python train.py --n_layer=9 --d_model=256 --n_experts=24 --experts_per_token=4 --d_expert=96 --d_shared_expert=128 --activation="reglu" --moe_layers=[2, 3, 4, 5, 6, 7, 8] --router_score="softmax" --normalize_top_k=true --routed_scale=2.5 --balance_loss=0.00991 --balance_bias=false --router_z_loss=0.0001 --init_std_router=0.0323 --lr_router=0.00151 --vocab_size=21113 --norm="rmsnorm" --norm_eps=1e-05 --tie_embeddings=false --optimizer="soap_variant" --lr=0.0083 --beta1=0.95 --beta2=0.98 --batch_tokens=131072 --seq_len=1024 --train_tokens=536200000 --steps=4091 --dataset="wikipedia_en"
Below are experts of layer 2 (counted from 0) of a mixture-of-experts language model. Rows are named router (the router's row for the expert), down (a neuron's output weights, with its number) and show model dimensions 64-127. Each number is 128 + 32 x the weight over its row's rms, rounded and kept within 0 to 255. Numbers have three digits each.
After each expert's rows: "comes before" lists some tokens at least twice as common just after its tokens as in all text. This comes from a sample of Wikipedia text that the model never trained on. Tokens count by the router's weight.

# expert 8
router:127091133054103131194128087161152146100146093092114153110143157121164116095168124157133065142141105169082114057138106101179149092128171151132094172121139140115137168142082149105116089181105129
down0:113127120153201161153140188195176159156103092125126098105152098134164162116147133092056124177175153147141146129130117106156126110122141164144100058136112103148185139130104185131209153115135179
down1:098093175153195149110126116118129144173111060109105135134127186080088128095153109092101143147114115127136157117125078119117119161157140173140138112186154149110185080096106110118083169211192143
down2:144111019156126152163155127118177121211143149115101157182087098127067112165152122084116116181171182132147169119058165146111161225150132103127134172079153136120120140129126094103154140071170113
down3:114103149122075095174162104136120118217136144047098167126116087133070191062109142116096136123121200180109180108126099171075159100119118104118166103131137122135141088142104083158147204171126148
down4:109145200133145096160031129144105187137111136105076133136148124091147151120165133101111156141120131106127154135103062191067144168091102090154113082141117131132131115161174148184044145123122130
down5:109110130073128086145109121151126080196049041127140156185097143079118120173097187169156122154130134109024175152109114123177099180111161199145129155091106079160140149112123072183168104138182111
down6:100151157159197107144124078147138163114144158107133093146117084130111129206122187058117160148118065199161128139140165139128095171089201075181107178171146074124140120156134181133161127128091145
down7:156123174184081097188132080174125117137127157129143119148103131143149070109119135143134135119125107111145103078168171108147141144152079167053137135125109157059170125126107147150112149099158130
down8:158137175157128093098110129137082114098164083127167124182126183136103131130107122095104075188112143138111164157096164180114088110076079145162125098136133126140080131142180119119104164130077088
down9:067154119172057084173120118138126105148073115148087166100141152157149139102061131135118125141175156128097129149080138091094129151151058150109117122144075110096133085167119145092150194071178174
down10:109079142151124152125135146083165194098156141146136146062105120181112171090145094133104123101127123223121137090129134083118134144061131149121128112116083039092156172128212063087136113157134175
down11:093083147067141120045125123145143132113155119082159119100127129158107205167149135121151116141089113164081137030124113191098071138185136098126121096108148094135151144092157078143156068171171155
down12:119135152142152166129172063177155150106135159137203133114177159151167114125088142083109080115098126098118148173113177132141153063181101115126120124100138095071099104041074109114197050160189076
down13:150142112164144087159203142089144067152085145151083063101170157172136133106090093087127164126145118143141076123117151154117121209121161164123101104095089129116118136139124085086134085139113095
comes before: " ", " |", " |\n", "0", "|", " —"

# expert 19
router:180140152149068096152136094093131152112139163125090112106142163164164156146127091150145104175174082100130145088125153116066086096131136120128097117104150132140140122075134139134172118081103109
down0:099142124104116146154144183143122147149127107106163149236085150115130149108146126149120136144132157141070111134117119124132148142127136134190119112134168131173125174142192167107141087136121110
down1:120167115135125132132122107155116138133144159106109119128165142122124191105175163179131064107118092124141129140158113132172128102155144089186123107121130123124140140069164157092085143110110136
down2:174081141125152119156126143067123111193123165103106125149050103132139147155118161148111124088101097183137121160117102156165031155121163128108185142195127100107137135163126144121093103130155095
down3:164143098043103124129128123084110122149170152156159098105143122214148141071036161087129132105127160166146137104083118105097145152163089130148120117133137116118104126124157120175150149146169087
down4:134125133095119115143164148109157031149102114141098142165098128126116092099118093155133080114121091141087143118126046135087225099125136157159085138131146140129170129115125107156159121093090116
down5:091134102166140170151169133106174109166123148137121153117115088168133156137107118111176134095171139164187122099152127109105116166097051132160140060103108140130165154126189170072180087163179083
down6:156082156120097123086132207114101138197117065152195142158138071148048089137151109102136125132054124204160099090155125132138153178090174117150137128167088140093095108199137130149084155167106092
down7:068137080133075116123142081136116128167190124101116144135132116118129122111146071127158163127113148194133141096159175154169139174114067122110137180093115085140111150117164127098128143173202174
down8:143170161075120097093107151179131134158141098127112136097139110149095127120162164157108110102141049138144171159120098072133124125144158128138133238143151131132128129127125090104123115159153191
down9:114096092158102109091117202089130151173062118132088138068134116133108131152170155131086116142177113117097114066131118129106129097074114064124086127142100153081125127153085094109144113150115203
down10:103154091134111121107124106157088078111075120129115152150120103131036181119076127109164163164120087153167122182126125139145131147098107090140115114181072153098093067132116110142109120109071101
down11:140180090103101141165110150136062101109082144147099123176208146074107127141159089112169093174099131118130122091127083178081073163157109142092114139103085078178095171136072108150138096087130110
down12:124102121159056120106157084138073132109078073116130139159146090133173117120166132134102059127207124158092140154161162068111173122104132148153097104109143135104171215105145130100142140137216105
down13:153120137136130124179147150121080106138108148137134113160155106135160122108125152112128109130146122176121129068138053126141123195124148119106118122101100109203119119139127083102137208161213130
comes before: " of", ",", " to", " and", " in", "."

# expert 11
router:152173108121171118193168064118142166102141138139164096150142108154170163181124138162128046130194144108078144184151143102162090143167141113136192114132141106122099167108102116132181119130159143
down0:151125109159130126136171098132164105160139090096129188132135073119067140111159163106129124105140119105069114165178101064125097141155116087172134157104097112151090176132097145140125192129091086
down1:181100132079135082132160113117195089108111140090148107080190161082106123130135157168113165085088099146169094101143145102150106136143171115196117182101109141112168141099099171076110133203178117
down2:154123110177093132188099132102125106135145155134160146104096080176092092086108097152132138175170059101111134096128135090157187108132123174119066143169124126159147099142106108072163106121121157
down3:149189088086102075079095128118119106122188163117178121192141155109111147106093131136103123175168175108131144165078140148142096155068128209111150112164118097162100141143094096119173081114126138
down4:120134110143069075081113105112137159158139117189057156101066066159176117187109101169131109187097116132180146127103123087169094159116176152149169063115185083143158080096124142131207126105147169
down5:163126101115099128099093161138104120144163162111115055169167137137103161097118095117089142072117101140071146114091122124105079095119048103175117158130021138116133181169155094119114066145079092
down6:117125134126140168041127119117108124121134087069099059173097152104142148126172099148128123121088130076111129135149099090148142131131137155104159163110146102158144156164168197131193125103087110
down7:194106209050096094133135119184155134099110159142088109086151125167096137112100103141069123119115166179133124126108185087188081178103097180155159124219091127180163147060155125151137114167126107
down8:151126121191158171154170088098132105137204148174134159115086080197114164120142113083148134118145186145138158148127166135150099142114063123111145081124142106136086175138085138165096112128071152
down9:093116137120156066108106100147110112129115192107125092106108146153108071105139098187179154090116116129174070155102094169118142211099177148087098108114184125091151139144131122139159088168094093
down10:126114077095073108101154143139155161105087133112143120123129172056129146203133113135098141149099113129145166211113135123145156134114137166111156211031081152103147065148132108111111099129130112
down11:033100150080094087128107108156183117145136131126212152134197072177194096101106147125153128167138076150111089165140044199146089174093135092150116164108155140143169068160181161111136170156160155
down12:114112169141163136103131090124118145122109105130125106121131129148121137181175089108116162156138151134155130113140141152075123194106147092081121063112048131203164124141120103152161090139087047
down13:167136117106160134225105130179096098116183163100128152129146120146117108166096124103165143096168132108143102101138061118154109078148131082127084119141115208118156116132138151125146134127124184
comes before: " was", " the", " is", " of", " a", " also"

# expert 3
router:141147116125095082131125084158109148102184126097117071135131180116188171086173163116185100106146122110086122147122104092140125111175144186110102102029127046073094163117078111127151111128113087
down0:102127082161166097114184076124170163041125133133140112096129091119159142110194153131169121153106143104166049114096154127138116063154073154103127104151142085179078158099079115093235148126134101
down1:106073130124169109122130193098116169172123197140087131154086066067111140150125071134168101108147143150153131142183164137111104143068092112160102137078125089091154110066126156037096149079118189
down2:116125105109113118125125157072106117151145149107071195119094153131036125071121167142094142120076073146164201189115111134127169113128144135130152080098163163157187095113094145150202094149153134
down3:072088125089129092138121124073139177156103147143156090105092116146107124103090084168110098163139067125099181117089161181103193162134116152142123188112143078105138126122123194091120139125135086
down4:092143111153119089111119143153132127167110095146078154152113048169151149123128099125125091153108065115128154136144094137054082166105046166112117127096175100123156154102176109162122084116146065
down5:116102102139120132143121100072115093070103163104103083146154133132133131161116154121171107115148126126112144146206169193131165143140179088153094162133139096111076106131156152085147082178081126
down6:127137139097151140142128185085137145111108124148148121177134164141141094134131171151111155079051114059111109164104112145140181119172173105145074120129109097170207122148120167163104141123140142
down7:154177157122139114187106108076061193125186134157191130181116109138108170159119163117149097115124153124134190131144159146174126129096132159110115174122070051154088157082125118096153183131123179
down8:121119089099109103131141136137127083115164129098109160043099099131154129112102113121112122147120079186111129113196157223068145134099134118118061190121102113180143127134108153112120151158146150
down9:190131100082135136152119124113152136162093137154141139114136131213082106146081111152053127110110115162142099120175118116135140164082095122208124155159141157100142097073169103116157072143113103
down10:137147100073170148169125121163126070084144104115042140092146132099118138127128118133119104196129173122186121086097091155113032138091157152148098138143074136114100108120157145171107134108130122
down11:155124107148090185131129151112071156115112154119106105145180161121136140123123100149135111116083138109157162127144097171164100136162094119153080141159100096108058111161096129154140083099147110
down12:109152133090114064117162146121088152079122118111150156123156151166204081053082148081127113134100085135124152163100070106090087166111101133091121092091126102080091118087110152104101108089129087
down13:160137145150189140172101133193129182131125121158114056052132069121136163180115141117148094169139117133154179133142093061151128122181149149137126125120124142137058139134093129099108161101096152
comes before: ",", " (", "\n", "'s", ";", "\n\n"

# expert 7
router:179133149119082130184118103112114134089143094100173138148091148181172108100132140108174114139166072096103118183141086143160162130109182165134125112122101128140212177065111126127142171153090132
down0:135140161142192119172151157053134136129129056139129058149117156086143109094106123103141165134204128166156054163087103095129157142138166179109139159088111125090053158139107162051100103076072134
down1:135153126068098105179093127126122145180148104107137138142096149159122104142104106085124136179171169125108154134120158127089184100142107147140084179106139112059167107147141124132166121143117132
down2:110164159084153152139148123105157140122190072115130174139147075129104128134097150188115155089112141143135113158070108154121108113060098164151111133127140120102139084194148168158159117137143077
down3:136094081154222091132122162085108099110060092124143095066115132171136133149124197116054134131101136189138161152098112135063127137144106150100102145096112150059185100097102114068125191133143135
down4:147107178123108127120148073098100129043088115078136161107156162171188113180156156168078123164163162138141134094079142122149037198135100141126149146135150139140138112101095095152179100073108068
down5:065129107091149129091108192127098139144147148152149106156106119176094123124121129156113138090131158136114158098082132197052151121159149167140157118154147177114085146173128086101153090189129089
down6:144136130153098130155124125138086117180181149084145206151116168109079137130118115121146107157116153100206079137082133097138167089123160137172115057123120180152082162117140115146113166063157102
down7:152154139136113144171168139143200144088147116155060122107097133153094130124074065096103080189118095083123148154095162151169119164171180161131097140117136098149145169127129064083122089119144133
down8:159160161108124109122096121061114160157120091186110065104086073101114120157136113128106051120094139144130171093155170088128148128058121137184157089114142126182099122085113098142109115176092096
down9:109136081190125136179087118162102097188118196102093114117098087118108118110145144124153082098189119138162152171084111137142167068118139060183040093123135194140144143119172125136125154119128108
down10:096181159157050179159126141110115152127143162101084123071121118089070125105088126133115112147131076158186156109116123126097112126095134078090055139114189175134103067133154129146134158090110096
down11:177123131127127103133150095162136087093105092171159135102153176098141120200154149160141152118087092098112133071160113096123121079160134152151160132131184122186119142170137089212093142103149159
down12:155124103126171169132151152090153133055160120111142103176078155096106194171093154154084108163124168101085102096100143140169124113138111129135095125199144143147110140132084118130127095153136167
down13:158181106183107127158165168117172104152081125192151145083106087100106124134154143111140129111132162135098099127092148108173166119131139146098097088147132152169082122110144109134051106115107131
comes before: " |", "0", " |\n", "1", "2", ")"

# expert 6
router:156145084149099143157126094113046122104157132122129135181121187169180138149090144129173097142103138110146098154144116144131170071131111142153154068101147098125190119124130100131129137090146117
down0:100150113118148092121062117150153127119141124150115112153148231129119170103103135174122113138146119132148091137153116155093190162088139080089180093137177142120132115149116139228121172082110144
down1:198184075083125155136126121069169122050116130138104140125222120125071125184195147102118145164126163128133080138186099046178123149155135147161118114077118129195094097113153059126098159145136209
down2:130100136094144148120111129133137145154093142148094121117215123085107149147156141103130118149090153167146167161125108202138104096126088137143163123105073128178170121135180140073117151084206100
down3:154077126125148116130117165166102156139145132078156156138160157066168131116109169079118110142117140169092154121151112032128182088135112100155106141065146151125219161109111209153101102134136141
down4:177105213114091126134151138084115139149094100108136136143067075160183145122140166155172084116125107162139149170077126192105123171180125087079071102099129126148152127059099146132153107079123095
down5:186132126107124179191140122087100074166183178115158149149135153167105080084136115115120160124178078189104104158116083156075149122148183060077142094065113128102146143129108187142101103158115117
down6:187136109122141148127135124108138173139177115067114203139145176146130144061165120148143136112180149110153104049185120141159131153144164166113128155098095173133145140102135135171086165121157143
down7:106148145160136178123181113101157121139186116084082107129114095076100171147128129143156113167154126137156128113121072124124171162125128158114125160141181146053138078083148157111115137131044091
down8:135152140107101135154099125138104118116132140115094098190105116081169128097138132115099130162178100125111114172123142147150125098146130144140130156173131157114166083148089122086104112088160130
down9:174111123064059181142139100114151176161152134111123132131128135097092127163155126187100131174142152132098140151118127133103097061146167114106206104148100145132135125102073078147187193141161090
down10:058139131087138096165075131105106087136098111109139135130164123112153145149159162113118148178118165099193120153132138072099108107125122127089069080136128123133125152137119128143107107160082143
down11:150123063054141157138141081110129092120119124131181080150161154129128108164115096095152149085137145133096095154118150074115014125156113108172141122138114107155116137084110125087127050050106133
down12:179139112081143103113174110217092198111104205098132113135145140078121128111144143146071139151167083122143143144094093138068102088136116123108169143091089151120104109096143156133132116096145078
down13:151146085115101116139077127199064102140100144123082119206114122102082077104134111116146175144111130149126116133141098131169140138152130096160190043150122147082110143153015117074149171128055144
comes before: "1", "0", " ", "2", "3", "4"